config.toml
hidden_size = 384
n_experts = 20
experts_per_token = 2
hidden_act = "swiglu"
moe_layers = [2, 3, 4, 5, 6, 7]
balance_loss = 0.0139
balance_bias = false
optimizer = "muon_variant"
max_grad_norm = 0.5
max_steps = 2700
Below are experts of layer 2 (counted from 0) of a mixture-of-experts language model. Rows are named router (the router's row for the expert), gate (a neuron's input weights, with its number), up (a neuron's input weights, with its number), down (a neuron's output weights, with its number) and show model dimensions 192-383. Each number is 128 + 32 x the weight over its row's rms, rounded and kept within 0 to 255. Numbers have three digits each.
After each expert's rows: "mostly gets" lists some tokens that are sent to it at least half of the time. This comes from a sample of Wikipedia text that the model never trained on.

# expert 19
router:176055125184081127173075178148165150147099102054078090138170206121205147070142154140115120127144136072097110081130102178140088164157124172105236130136090139195156155125168075121170106077119025115144152091148117076144143087114165139152175150072133113141068105145125128167093155107132131157109108172157127166137083093131112081101133147088148158167146096157099136128147185171162138108167161109123094120115146149143116090141140113154165112127146081162133189094162146110152089138130075098200174132124131148149040090172110132138140135107122139123082143140131144103117103143114084129
gate3:140156107102119103134095105149113096146143167083103147107096098120146078096139117124077117089129185215184215132114161131122110137153153148158126162135104136118179144161149126179167130139082082127090080121016078102127151043123060179149090161115151118168143121121133165203117140148150139161109149100097185194153161203103090083136114178109140147127136102089126139116107076133083120143128183164081154137105123093158116124153107125166166095133119081095087164098120185090129198131116149152137164092144126104139106115146184169150212141132109117146070067121151143100155125099107145095
up3:137143079157068123121142112132146113084159150140192033114110031169144104112120134130093104133114095157113062149133138197184133121113097119130189060110125144073156105090133177167105153131192078091150135177172096149064155123088123156100083108137147121150171141098179070087166068142138114159094155107091143164100091167151125135137160153147116090193139102090121142116186106157118149166078129142093121137132159144121136174129120211102165107143062173167110121112134085095158142146158146134169092116093111129158178136141137155125093143151130173133096168090170087138140167093151132134
down3:081158086108115138109108065137211141153147101082160144111141105090091113149183103090162075107093146138127107156197163073142151132136113205102115155086094164146099126176092186169125100132092082166110089123176154144154129161152123064111112065153128121203114095166099118142137093137134100160117120111119181125123072117126106152129106127166093088121060130161150145092075119175075127126066172109097111071127117112165114085163187112147102167164198156086060139122121135121159155125127169117125108127110092071181158156161140107125162121119143160117151126134144132186145100121169164110
mostly gets: " in", "-", "=", "In", " on", " In"

# expert 14
router:117153100108087166140161112138092147102106114179169094096138180139114138180158171128103091119151106115119187161138105068131103094138100071159120100162167096147160138128107155138150049176095163082099094174133159163065141170146142158124103132179206160152164155088144098134127137158106113122084201161118133058181127139157098109149147131169080102105087132111146200133131115127092182100165183108132136156142176113139101163137097126064175143091107067181122130123116203208169077119145087096068144157097146102156119135121162115148174090094181191188122118117090125112149105141141117137
gate14:110137201092146094136066086115074175141170149151154123097068152104119126145161203137115135166098085109071101166059134154080107095144078161064135124152162140139142116084120034117156116119180120106169127135153148140114169107133110128175138166110145163169149142132122116076093101117105162113130092199117137086081120120142081095102127145107148114105141133136148139167100101165171152153147120121120119082134169103144099112122110092167112101125178146111179174100183159168141121151114082127157112206070123118142128147135106144110155150131180185152166111163141131122170171061182136221
up14:163069134168087153163103152171122167120162084114129136079111107098135079106102164175108057126139150091133149081152107152119168115102162139137123140087093133109150166132133173144110093119110133157085148131178144086115104128087087171152048132097156091108089166145095132105113176159107090165080112151179122137188147152115095125141152167062133162167069153093154168113131144123162115070074165127156183124134097096138149158159090096066155141050145087104079193126137123133109184171116129164068129056145100112142146167129097145142151212157073107089127127093130163051113152140129106130
down14:106130121097070062126106129133138128129109113146126074118101087131152108105170100103156170103127110165136114094081153165119170127057185141216160155098119122120198139142121153107158111084156210143121191126094132188103167136073166147149140156180137096153137089056093099146107143133132163137118139153112150143123049134138147101163075147155142179145071132142129114112172143102105110181061085132081146114084064153079121149071087136166153152114166120110102142187153135130135144080151136110118160151161113058155107114071121137093066128103126130163162082104183129120148141123105174090
mostly gets: " K", " U", " M", " D", " R", " B"

# expert 2
router:061125159130173130156138092125115112144121143151126083143184133107152173110085116098182197136123095155120114148127155126084112137175110143153157160131118149086121094119128110107113136155097254113138146162130124147096147171143144163188131098107134090144126107151116162125144081077166145123150138093122142133115091116147132106148110156112069138162098091079147205108062156157139075150120162118095125102175142182080144090149076109120082164141180126117119124128130134169109198085120193101152099091141138097119126123160121088096123116085092115112169139179140097125118159082107151132
gate1:137118166171155132187095099147165121131104133102109165156113121109095125105144129127123196197137108109111115148114132149142131137124176156073111068131150095145108166156099140163142140057122125160046180103164164188107101073130110128140133111159142188165119115153158143114095093116104147120152090115102145150172094112168112085079181146156089100132125048122117104158141100144094091080149155081159087186171126128175175119130153152159096122197130100121132160116115096155138108160157112117085120153170109075090122023182142184128100133103080133145152122161107121142149137196166104178
up1:080137058148124113055143194131123140151162078114182094131172111160112140117072175149047142098179101151124151141131113110102137150091084121185078138145151136108145114129147130170102100122097093137169170099173090109113105120095107127117133149128134123103155111074132109105160153115150115101151134148120176167146088133072122172103107109086092179153099124123083158123090128118147096213103087130065096133108138171161111167117097115121107134078142067174082120107103165097118131103142165139129121059153202129103173240156149146129121125086120126144113124163158093115034153128146132184
down1:131172183117080110136178145123096128071173083149115125101083105176133115134088178131123151110085141114138075137108127122124128184135142091131063153084111192091102092138181130189144151142161149151114199124125123073137123126177091052132167097171156145106114182157123046085128123158116118122145135137169105145137066126201099166127076144149099144152159128101112159132137114092118144142187154093111124139105073093126149104122131138125127216153143154120136137077101114089144137146129116146122098114174147105158131067132121126129154112078115100184110184169174111183159159183159063180
mostly gets: " States", " John", " York", " French", " James", " George"

# expert 12
router:101194162100170102099100193094098135153123104146147141150102129147122150072087099052138145187071156108155131123136084087058168080130138172121108086132138119154135090127114139118095148185154036112158083149119097153112119071052140127084132133096136125097113123126143168108100078134139193105128144143179108122088101119085098141086111152074104132124125093145152169179157139089106096161110164208095118132159170160109166165089202104125117181114150130138095173106069103067154122195137155131131116116045138126065128087090154117097112108109152194198145137129204112097160082083166128158
gate1:186164131106124149088112110184157176131105076159108140109071112128135161135137125132154113140173104099154162123116061128173136150195149137134164127169137125107184104177088122086155129135135180177087102150128107101153091102134173187096111085095124121113081168103159172131125163123131151074127114177133188048146161114196122149069124159142130193047127147155214159126174114143128136113072121148125097163135089106150140121166134163131137098144086159118167119173083147128080141144121127127099114111026137155096138174204072112164106128147103136117143150111119127123107106128094086135
up1:104134120082094151117164183124151197169060111141149152088154181137160160117129158152149097142119192099095135174122104162101056120131148092070148102099169143149155105146068190202155169109145125065080133152090075158152111128149159084125112145156101147125122135122073136101138093163108158103127120143120084105150196076129171113107130102177134086159114072166208138155105204157136090118117195108139134102129150136137133139118137089133165093197147107060133175091119110100136142138165136169169144144134118085141118119182126149160127099162159094139066118089102136137119133178108133142
down1:132143152134167088156051152099081147124196171145087150124190102150094128133206161100081100126181143152118149153090143101127071125142081185093111152101136114109153125096113101157151092191138065078073113109158112181133125171090089175072159171063155081080128119095166108100143121135065103154067127123107122121145173124129149116114086123140137168160146159143127146149128171149134112127085151162160139116115098151077128124128117116079137114080098126127106155062088096106133133180116119136100147119125140172119100133139105082133186153171119122147136117104177086173128126142109098165
mostly gets: " the", " a", " The", "'s", " an", " his"

# expert 0
router:183110093128115125127139203122128118173148129132121107106128113105111087160185173148134137052135144124112144123114073111130166114119184101183112102125135079117180091115127127196163143140141179108123129131128107134109151072160118170090164100126072142124197151119147139125110184122074149150130192099120124093137137122118051116134150112163197137150029180102156160130121190126175147112143150140195130123148108100169141136101122124124149118156066155162158156092163127183161116119109134099088156132122111102128078148152075103105128120114141064149133084124100125098078140178091165105
gate1:024098125147132102106145098153152140119128115156139140144145094126130120091131146121106178091104133091118182155152175113119118099118137134142153198129122117090141123077114121099102114132119172170141127130136045175154109155093173092145157097118130148118104138072173109070133147092157113064108098082167125152167129138122124105125107134173107102118092098153165162160121156159127112162177118116127196123146115107163143144115132104104065037105129135111194146169126121084163154152146120132158117108114118142082169141123097106149152090136143153116146160077142126084112111106119114165
up1:080135124097171110053166086138133140093083114197110067118080158104162087130130167136147201095124105106102136179162157147082083159170129179106191141138216123089104149118139125184115141152149051146131113156116113158142153192172124086114157108167152158055142164107091148120121076104141168098154118167167120181133149134113128176115123134102147090188065112125134161178135148125090183076101064119079153144164167089080169180070089149084104141080082116159122099150126177109159098128123119139148141121087124107082125155114104128107134141119129105121167159095153118137132100126095122126
down1:109106128154115120140107141147144207084117133122087151141135155073134090103175107087163157121142134113137119113160119169124152092152125086079137160123108161151152093109101081126106154121110154138147101140134126138153143068165080090168121122101182138175125183056125118095101135136102088107106166106139072121138113200159070116182111098131127126115108142143141135119124159092091141130171133093136125203088128048148127102117068141155136125170123129109131120117100086106087102086101141196097143113119056109106129102124122132088102136120102150127111143105138187098111124144130123069
mostly gets: " (", " \"", " =\n\n", "′", " $", "^{"

# expert 16
router:097133100123077108139119092162109134108116119147145164151143148119115096131151169105142105103133143110093129096081153156126147129130189149122134115114130177139149128124132121131141113127152111130128119138092124129132126115119109072092093136142191166105129196100058107126098138093108186150160085161138111111131122136166182061083117135102100181099157086172126077095123151044087133144168101094160141103114096099117160189147151173123142138133106070141145125120101067177124138127132134123116176162098131143118147114092086072077118087103135179175133115154154097077211167188111127136
gate1:110133086186103161142146184134105095127135059046130166107078130095145159170145088121160131158101072221084126055181100107158117174107073093070099125104107129109121144122120146165114091146141075118162116156093133153080114131113158124157159121192106156201102130104111140125114102105120141125108106090182152086150152090101119162086069120121092165133154163139122182095115121091126131087139123134159147093166111152120079091073131132140106096136123099137141156119145153073107106120048139131118151157108151135134118135092121195125124152138202089149199173146096162163190144109153137076
up1:102140155182161123086113116158153103150121108139114169111129144135128121102151106135182165182175158168139174151078136162164145116147103129081071089145189107125079104106077117166157157157105191145111143119105108171171177176091106086109119130057115104127142114136149122088137141104104090081111080105107123055121077118164140194141143102111113135047095127053127112111149176066109167147131176140106123160092150072126135143159109137093109126127104090113136095126108045161123148150148109135138151082140197138161116128139103169179076104109107114072117104189143133125152143146142097105
down1:095119134188224108122150084128076091102094096195098124122086102115113145097126206167108099112160179141142069052130115143136139143128095178062149165158129129098095141150122121138131104172128194126080126127129100153061178143119139145080189141128190122134075133186102172165162097137125152205103135198156136140144092154161149157087146079076145153192151134149113145089123134071131142104114087112152129122168137102104187127149134122168158095161150110133130185151116197126101131136126101101158138111141065064137154150099094107088114058124154109167174146159142152145081152085198145149
mostly gets: "–", "/", " under", " over", "/a", "2"

# expert 10
router:153183190162159101111117130076134140082118155114149120135106159112127132182079145080054143123184130084161135126068092098095129107098087134137105132152167047090068143174131142097117075127130137101076102150132108133115134119182110128109164138139142170134151149163132174137101153182141124085094175062180109120118170148124095143137123105073150134107173113190128156118085123164107107109077118182118147077195105129156180148142165117133198108143147152129100141053070144157152119183161079132133114110122123065139075109097148099134102120044108192153180171131107143088142094153138090128
gate1:126128147130104183109122103060113098139130148122144169142126122192188080160186139078119085124143130105137130090187140194106170170064096158199135069165078144150159052153141157147107145113135116141175095099105114126149101104117134123116103181086067096176133039180135155078099092132159139130162201113151137113135175093183136126129132157153068076127146124085095156108129086125127163117161159090108121100169131212091146098130117117097139108103090111103182153145171101105082146145176166108116109142110114120108175104133140120147194130211119151126146103141137121144096150152121122118
up1:102130140070103138198193132187115105095107103127112095118123115160085035157098144141073152111087138095133136143124098099150144092135139077118158150163128113053084178154076125155133113165131153113098114177170099138119122133131169112094181158082161088081163155114173126125160077103093127095174109118166075165113108130090106123112087135071112168132171058135159075129137139144197099148126110156085126154116122129211160152076137149141152132101164102144150093111100091113158100130092091161158138149142153142133136105200139116147122155128159163114092132120079136078083100097145155083
down1:120140039116149137108172142095151143112133096068128081128142092108120143144060094164124123149098166114123121162094153131125153136130107126210149101175082107138077155128126139159185156147123127083079123127127159158081174131125209133116127090088168133138132157102029159135131153103150147082190077132107132143054138113162139127114066102028092114172143159148147171187125148133126136107133156123105191088049184163168115093132138080105150076215152173082158097176113125117091115100112108124122158109120127161067112117163136137149122156126052146122120106130139133137102134169119111195
mostly gets: " other", " one", " more", " new", " three", " second"

# expert 7
router:143152098185127125112087136065084141116128104126121170167126072145123126112144110127159119186159143110154174117144150116121067132084145108102145171127179130153097150156214089132169174123161216201212135144147082113155125116158110074137211148201134064167164113128122106104148113112105124117100129136093100066177171170053069095091121075140126101095106178126159130131103136127137153123182111182057149152155128102146127107053094143131104133157120128106115118147118146120131097158094140115145185107094209133184144160152220124094068127130160103136175120113084118120174103093128130159
gate2:121115143133131122151105154139107165137124166122108151127135097124099120068081112073162154190075094167115130118131130149163203165109187137136070099100123071120140107097159174107127127119127103121107127120112136142066113157122130097169132145099052099109132114140156108128145179118143113156114126113106115133051153157199173157139128118124112122109167148115100174149188162107139140120115088116185148127148088114100177170104134071128104135096107120131157144190123124087191159222106130121126106186154105167088070110088098131077146140139131077179090139152122150147151135135120144155
up2:090091090125081091115129133133163103132109122095107098168035142138106105163111085086141085134066087120117137144057131127125178110101176129143208143085095158169121053127100169135065133111132107146178173112150125108167106151145083080146164134106173076151143110124169134126148127119136118123162098115122148117133199156154023137155172118083154111090084128100085141104106132108151145151170106135113149132112131153075169099159111118135163123101150207096135121147077073120132094112129150118203092178118092117161145188141087152110100174163136141172148130104106160129143133169122099155
down2:142080129214098134090136082130140113093126102084120088129133184148032130116143069142079132121130131126125112117107136101131045160086169114150157168115103183146096094155131145051160088110156071151146102111112134112155154161091111156068165167172077129145141097095175151120183139078181123146151127124104113178151059126134149167162105137213170122102100147093156080127120074148155148151138119138205156210141094138097146086145127108147079132148120192161157103084174066122131112168113060138109121105105122113122144177112085107111113128145161122152111145133110169110162198098207090180
mostly gets: "\"", " would", " can", " km", " could", " may"

# expert 11
router:179117085119117078178172126084144143106145109154083168130104129076138121127180097099092124123129147132121106180151152096200105106071166068148148103133095101148122170200145096141151142045159198108110193143152147136108180165184095128094074163088117166135119158103112135113106148073090121071058146048103074100132153081110150129124125134136110160143119193091138094137114107182148093134101150112149129112168099120177126135102112143134151118143119168057118142088087164120145119130131081084097115117131104147170092094131133185141135169157138055141154119121128069184141131180138076110
gate2:132085088103115191100103080122094170151130155120152100142106146230124134119114070171101137166137132100164102110095085124186119135161135129159111089121050109146119128139121118129118187131138185149104104157117148089081124134095106101144182175137093128150111093072092115112162106140149086114123149096086061149081082129142109124182159113124196122140223173153177084171130121107099143133189142167185100096121177095143129107154155155190113185102075100073193083107083115149134165130118108163092083100114125109123095110120124192118180082107153109167133111161209100150121121088144135135
up2:113105108139101097084101135127056163088049074135153050142053177145177131067079111119180106158128060104138134133153126130181106124070150141092138064119098107145094129173087082152093085142102188183084081130114194039154158111096139121141133149123095120178129148152148090179119077146137096163089138135078080136185119143040115206139144129149156119164143127112135148108175101114063119179164103199144174150134118125146091126119168093133118116177094169104138101070131136111149135126111143117141110146142101088111114152147113136111095125118143105104158201117139145135085123113104116124
down2:140167119101150132091083124181169116119064158158167152107164077115096124041220118131151109114134181083143100167117154080121135132184111087095091149078115137107137119079105094148176174108157123158180180094091066150128091074122138118166125131113088136163116114092155132116102115114104128153123083058162133142107145138137061159056189170192138106124133127075149166155102156148144125147207149117103180083170117172129180093122097131096067076116144193128103190136119120105108110131154140168189111091142119137175157151145118134124177105160151220122143178149119113127160143176148139092
mostly gets: ",", "),", " used", "\",", " up", ")"

# expert 15
router:160067128105158098091129120175110081109131184102169128127136163089079145183156171162094147101085095192152103121148092185124114153128075192118105154155115163114177155103135120187121150112138081159169135108100119135170128119114178102099117123158167176109091075149180153133148149108167121186228108122095083092099178135125099165131119130103142021073135142124114116117135160105182130140153112123126137122089103108138203162146141144131165124115184176113156108106154148112110120152123134097144152103158138104092134190121152152132095121165108154096081104135191175136135134080139164098
gate3:162109131200149137149054111091099133130116094097097135199100170111080141138133087169138072119118101109146119137136121094066174134156070141219153173146095129137113158134154131200063135131125154125102173155126184080132111084098123111115135139207172083137142150117095120125093119184134086104117113126102129196122096152131200100156170080122145128140175173104179128111156083117203166120109154165178138151134109139199062104066081189166156134123122140124120138106116142098134079149118146156204178146156051102054123123128090116157120153140076179101144073155171142099135158135077118159
up3:125172151163209127195163050167157129158129180177072102192114126128141141142160159147138115137179156157156110129123085144050056209127147132147126141122122038088153091163127090121109077156106115133069111108097127140129130187131121137112154180062089145140152114152124126136134092118121117127192183149136106164170103144137206162112086064114156149106200066127134162108104083118134082077101118173112097059116136166100109093203130143110137080142134126085205155141084171181133185135133052109180023096144108141159119101114110125112119113149183120107119102154038112156170155170151083152
down3:174106155160131162143186137129156058125096125078085089163065102136107148134117163047138154059116167162125142143145110130153136171111103076141140130123107096139131164115114160090126199093126111165127081037115098177134149134142151129144101117158143112132165098100138071093067106143142173085089120082042133135122121121116106095078146127106180179140141174124111158131147121124180139108141148120132098108105112103108162135125159147162150065139166131091104157091127103168161097150141129111127125163137151155123093169140157099132156095182153163108109131089125161097155143108139107143
mostly gets: " and", " of", " to", " from", " –", " or"

# expert 4
router:128133118157161139062147078114120125139096065007112201147133105139167163186181129174132083199132099115162145134128109087135122163127161141127077137113162159092143088140122138104155118104117150130082137152120094122180080130124112142107114151156094156136116156110105030090144087145127106119118117132137165118144107089115126137138093111120119056165120055146145139094134195159126171102112187110173123120126188105092140106218126126092069153100141102116119133135143120087102119105131113142067109147161104109121163122132134103161113048148087137118082136099135128160111146097151102144
gate1:163063157115160203147103117135098134097139135142159121119085127159091143131071104049179094139139120134100106057126100139064136115140113182099132081161107157125112103099099064151107119115106153164152062131114103060129063154090090149139176118165108153141101151131141184125108110120127108148110132119064145094105126141117122131161170182183138108113164136111129184089154146136110126166140101149138099103126131090122095153197129108117116108074117121131118111144159143129132170051125147055125164103059144118175116135094129158124139099139080171132150086122136136158119106087100149128
up1:045116124149139097116155148181118193140139109121128130064136136118189223131177138111141127155101115105081119150130104084144140124119148099145140100067155141113135057129195126141105107127158157082072128131072130123099191072145145121149124121118138122109076074124076176173143129174137171089122107109106087082163089130122120130146052143083146163159177077117091156113080149134103153156143167184130102120081161069104145089032154143125080077121103125101102140139109098105086153097135152134118133098142108082168126163114075136132149052114145098186107148126103184175123140123128100129
down1:129095134175096114093140085091140106139127177190108156108110157116101089132076101101171128189131115170140130140182111149209122119153143124127156104042171146158168132137161049111162129056159108115122092119169187162130058084137124114107133129100131133104113179140146136126111109116116114114100110125210119192144159115094086126109116139152095126109144136143114143091138123149085163112138095115127150112079217216177122153119139115157086090136069119064160134099074175144090155150198114148169146162107155076064117134137152166022130136205159182184126124153083146109110109068116080142
mostly gets: " for", " that", " by", " which", " who", " after"

# expert 18
router:076154133135074187132152128134135184133168150223151133150105139133115137107177150156168086124175109159116109205133122177096149096154089140135138044162126180180135114135114155117161153141048180141125100146138051136169132107076133086103125093171090108123161185172146153121108082135156107113167144159139120101169197075093195126139128140179134141070113131101187106114133129161089133109167141141106164133091130159094103120141107121148136121150129107172161113206111166133158179125066174119117112164168109108155124114134056091150147123159160090132105120111157104137121121162093128127
gate2:112110161117141090108119144121100103122099142130123128025125128180136189082120185118091152168140163146112127142159100162169148125112133210131157149100075108114242138081070111078115124072119154108160138084118104146151152130119142138148101108164100148128092100120168114163113146131089143067125130110109098143099137134147056155092125149092107136178145096075181124136136125119119069123155155090167086085136136146020140114153120133175124135082159150166138111141085156145175106120149123176121097177097093101089167103116177167121102119132085158110100094177173140150064104113169092078
up2:165089051133179102120116088117101143142129131137107124053077136132124127124100153134066141145183152127162150127171179126127159153126088190141154129157115148115180141075043094128094130069133134092163173108106084102179107114102105153132158134164153144074102124114114071115161141146087121102100146143138122115180096104128132162173104109150109138139096145140162109124227161133121106172159147121082167106116162180106146120132062153151084134110179154169146144140126139080120091111115149192121125087153094139097091120188126146142104133138121147104100100114135122166131108109130159101
down2:140119091132142092115201125131147115162138089161138159110120109149146141158118141119112130088111126153108132133099127162125139134141124106126113084159168129155158124103149126126085120169138000120147158116177124153068207121144144087144121135077115139105145110181122099085142084120203155092081103094139115184079085171134164093100173093146109133106112166158150149092138119107163118087117110148152138147134097102080130164147071185042107115157123152136134142165131146108168171149101115114126171177136177117112095133106093080139123077122122090155115115163114089084123133137168157169
mostly gets: " he", " He", " she", " they", " She", " They"

# expert 13
router:160144089155170109140122189124130161157154115199076098136117142046175088111161093135119103118122109152123105172159161097107112140098156160100105067065119128071111130165155107134129116076202077133125117103093139075116134119119119165188059127120132120140143100133126150112119171043156126103103152122144172087131132104139135100143111136193102114130169096068153100166094063078152120130138135089092166116102123117127124098124091119144172123132088148158120101128100130116117149088095147184157101158162194102149085128100144181109163158123145071106171117173122113105102116111186130119
gate1:113097086148092107122153121059179117116105151171145110094076111109133156151166128203110159166091067176119076071117117117148127142115090101047104130160170139148164151154066124169155132139161112123151140107166135117118136192133110200139154105135165201119140111102112174163074136185114157099122170107142129122100173090108142111162146102144139150135109146139153102064164095085124150104154102064153107077121082080137124077193098120111131123099174169111161138062148099137146127129181110094110126164126219163137089101112093094112084068151124113090135119167135095157135150141089141128
up1:085159094155106229133109111095077118173138126117140082105102172130080149100111105107110116174159177127123188135149176084125172092163090127120139053106069098120097127043144148129122066107146176172161145120138150095126063111159183123123107125129112100161132118130171097185160069088140153105176113087139153178088131142178087151126099166137104154063138113188134183168147146167062122152130147129145114125132185169144094125106110148173183104172106146040089096069156150130131067120145124124110119138194148149120075142070125130070157109171154134116121124073148162125134095130131097068
down1:086152141150115070110119110112210151120128157094147088152157137096162108100142060058128167194173082146153094134139138068142112128145088186151102164165116078177102175077075116095079127101190121120092112168124139069118140129102175120199114058131126073138147128124124121106132117132095091105141124165161087082156121159145167104171095195104169094130170091131148107101107113067189111093078097140159196169093098170149092162099146109132120071134133134089242132127179130140072164175183144145152114078082139096111138127115137088120110188097162105116130077125135084143174112107107130151
mostly gets: " ", " $", "   ", "_{", "!", " allow"

# expert 8
router:161164099129073157104091128125115097106089144094122151078107063134169110111140108171177102124137183164076120048135228160107136119134120111143117148135129143131132126108129114126108127089182074148150108149180062140080079095122100132141144151087132159069150169089084202093099123110092120157179095181110131152163154136150152147176160096108107157120142111140128136154208088141108159142170163086169165194111116101117170072117155131178117120084074133106125132135155112130054130104156153128090065129147125125149157100098139150118123099123158115080103147147089109116147105162129160076
gate2:053102124079174105167078096119085112101145096124088095111159149061101108103187139107130155103100115162167184185096165120134124123127138179097130168128147106142128124113113158164092124142065106093146150140146136129129135163142127168142123115135138101152083089158059115096145108100117119120125156143131100164114137114118182112161104132117127154153133163086157135129129116193144099108130133183177129133097043112111153158116133121113081132082141091052071090211165179096155103074138104209156111176145110088138147101172147135094156067087111137147118101089147140084144077116160113149
up2:114101123114191145092167128157100147079132134126144079097162111183123144106055108120111088147104089187160101135133111118105141123122110131132131170103112126139139145094187091140123074078088160152151092139133168165146140105062110126098089172099117139108060052160152170138151104155102146120184142159138236141163129133094172067083176146126133082141133065172114102176133123113134127137123153138105114105179135156126130117126075106107066132155186133122095143087118096140141133133096146180059136127124095185078095149134159143112183152142101124216108154126063090139112141104151126161
down2:137140137074231195110089117137187123125144109123123065136123115071106050142115154134100159144106168100093141152119112120113155167103115151118146155122122138164120113108131182159056165157146192150164134139144127124125101130172140097108124148128102119125147130122130121132117197124144147183136092102163091089116118193079188095108100128124114114161052153096155176153100204133135114097105093153115161154072117196138150057111155127095124106130139095101152101123126167132092171139088213181129163138056106158056129183115140121078156175169068156183142130114183134119095135173131186125
mostly gets: ".", ".\n\n", "==", "==\n", " |\n\n", "==\n\n"

# expert 1
router:175151173104113105114127076129114162131131126116131140128170081147131123120044101107087136168088173096139103104180101175080142097140098077110132133117118161118154113100100164151096148101093108140185173075090151118122095147077097097137166089143119133158162137111137130147172125102121150088132050132133190079154096079115162128109091133137088210140107137123067059121191109080127100088158107206095157169156095080126096177129175125124127120146181108122146152123112102098113113155189108126122157124125108125130154169042135095148111103116132157128129105139119155124093121153100114114
gate1:067168119143158073120097175103130141167080147107119137114125133153162132101104109090166096144110106091115164176126115089080089101089166057158182133142130169136174078109076074123104128199105179118144136154112131119143127173195104204089147114081088118175112158142116170158130125157124152106216131129108191132129133160155126149129113107133067116094150137107117096215136113093106109109150176170106192090131120145085090138135047114095128139143144116122103192139103075140097075154071142103158169110152079140141124102122153185066079138171071173136137075094176140091097141130133140116
up1:092102122058112125135093148082185139106094151123118087085129168129145136139110146137066120123109191119126102148158175109066143120081124185122093088141118147105120109131137152086129138076162156128201158121105121099149140131130149152137168188084112137188131104146141121133139104128076134136143115097063098129094117175181122123159141105145132173121090089132155173075074162083122144135067149104102144140118177081129141154084139153121137140136149081154121122117138063175165102080122121132152122101057069106132087146080082165136115128175084127103119068105152136166133202106113116106
down1:148126101093051130134124133141102118108111105156155089135126145101151143118093109146119187137146103094135151143049155103137073096138126101194110168163123129128135142120115097118150150127107153121119094114094157132105144106104084159101125109152088129098132119123144141173176151127107098123152183136147155129112098117135132109105176188130147125080132105082148106120098114110131071194110166115154066085139127105198085162113157158166104111129145139149165148125108045132082196097140105109117117113134087137132126109144084114133088158111139161161143138149155141137104113089110109132
mostly gets: " |\n", " Preceded", "1", "History", "|---|---|\n", " Coordinates"

# expert 5
router:049122132118115087176115172137136116092058122148104106166143117166171138168133105141155096118137113135152143111120126106111164111152116082145121106052101106143170123107088176145161128161058119103153102174146133105150151115142104124187117107139125130149130093126041130125117174189097070158145124153074089191065128109177145210112163158103129065158109126124092145106113157108102143138179154147140112196178131178198086128118156125094149119120077100123163152168160131189168155111112170134149114119140142078119118099140117173127109180107185142036154157122102176134095163142088128208
gate2:110136151117088114119143064135111123161124113089102114131104147130066060130103160086131131107107136131069113146149146175073109063190151151148124126142100147150159120116145120086172109087059142154138101181114117085110107132151114148107110158115098213138100155148087109093116153142113197041188207121120118082131134145128096103114078129145128165118147160191131134087055084148082084089142130153188186105101131105157123079130059147172118088130079159093148189138146089224134137134142103144091182142082095124120068141141170125100116121084135139085163109124111159108118141149179155116
up2:109130131147129144142132133148158119084109045175126109097166105103054172098135120168158125140153101121080116099086118125097087152172071175110149138152109069127217133213073152158152138086145142107076095103109109139148094136111200094137150167098090125162116055135118118116179131188182141109157107147171127087102135131109161165085150149109099171124101111130134182174093128129156180140103170119152196155107094133129111180147123162111127225078161134154106128158056124141131180108154109099128134107145146137122112096109068158164167141109115111143160090095101110130169044122130132147
down2:131173113096129122117128108129109158089034130147133112124174092121114088105159104167137123156119163079116058140144132119083136118084153156135115071186143112128109121128152157109144167192148089162137093070101108118107080153166159135131133145082137133176113116122146154042127119157154134094146114139153136165181155101168171145203159091170135163117088128100082149082064094130118167138151105173079066054169104140106139128118085131117114126183141159131110140068106143091142114141104149133149077166090157083100089205131073093196153111162080136157129143112154123113120104092154156159
mostly gets: " |", "|", "===", " —;", "″N", " USA"

# expert 17
router:138109113141155161135152119126181117155179147101133170094091086127170112163147134103033098136139113113095115149094083111166112173127164107124163159129124125107089137131113154058119123142144061138157136143145148103118131177147188176119153102165113124164172117113073081149144167084092162160069149110119128171093168147119130159118125173165131145181123180124088139149126084130111112119104138127089074166116134098074153063060106154132153143145105131127109121206073071132119113107148135176128082162095140151096216136093135168197152164120091127132150129094118068193140122024122138108
gate2:096112106080098199137041140126128130133112143156183108113119099120160191126117198082159091100119137142173134126123110178158165104148128100122068161098144147158098093106088168120139122121113194116093136155088075124129138092102139146151145153116127110113045102128151097067114106168145100139126107124162155137117100043116174127141126124060151124127158169125086133110182089152126077075132082107196157187120149109139171142150095191105120108157093075104162127169105120152142153140118048163114099080090149126071164127119158077134131125086113096118123153094121110053119175193123134124
up2:159135106102112124120131170133160180145102188166099111104091144168182130204136155095175134173128188098165129121061145059112096147140143142163143121090090129139148148066113115103099139104125128064100105118138139071188144148109124109198152190122153050156151140126114143098092073133118128145123120127116171145172113114164128085089098187172182166134111097128146091129126187124148098073169140119139100132165160210136098159109153136155149082100126198153128118196142160102153050106141128166074080127088095085149190128118078078165119077106128108129107116137099094180076138176123143114
down2:065106127139136078162148054138114084142122148071170167180117055133144141145040139180148145124115130102127132104147075139162112109125094101116136114132153125116113162106193131127058122073089207169119127152059159143157113132099140140148094154165141132139088126154085131126117137141157123177120136111156116098133152080124070129174113154153142118189104157093128092153137105150106122094157138166171079103088145123147166192117190217103154134160154131116113117128141117083130145153135117091130182150091134166078025102093143124156111108076161159095139074058126100093121094176144148093
mostly gets: ":", "):", "On", " Clade", " :", " club"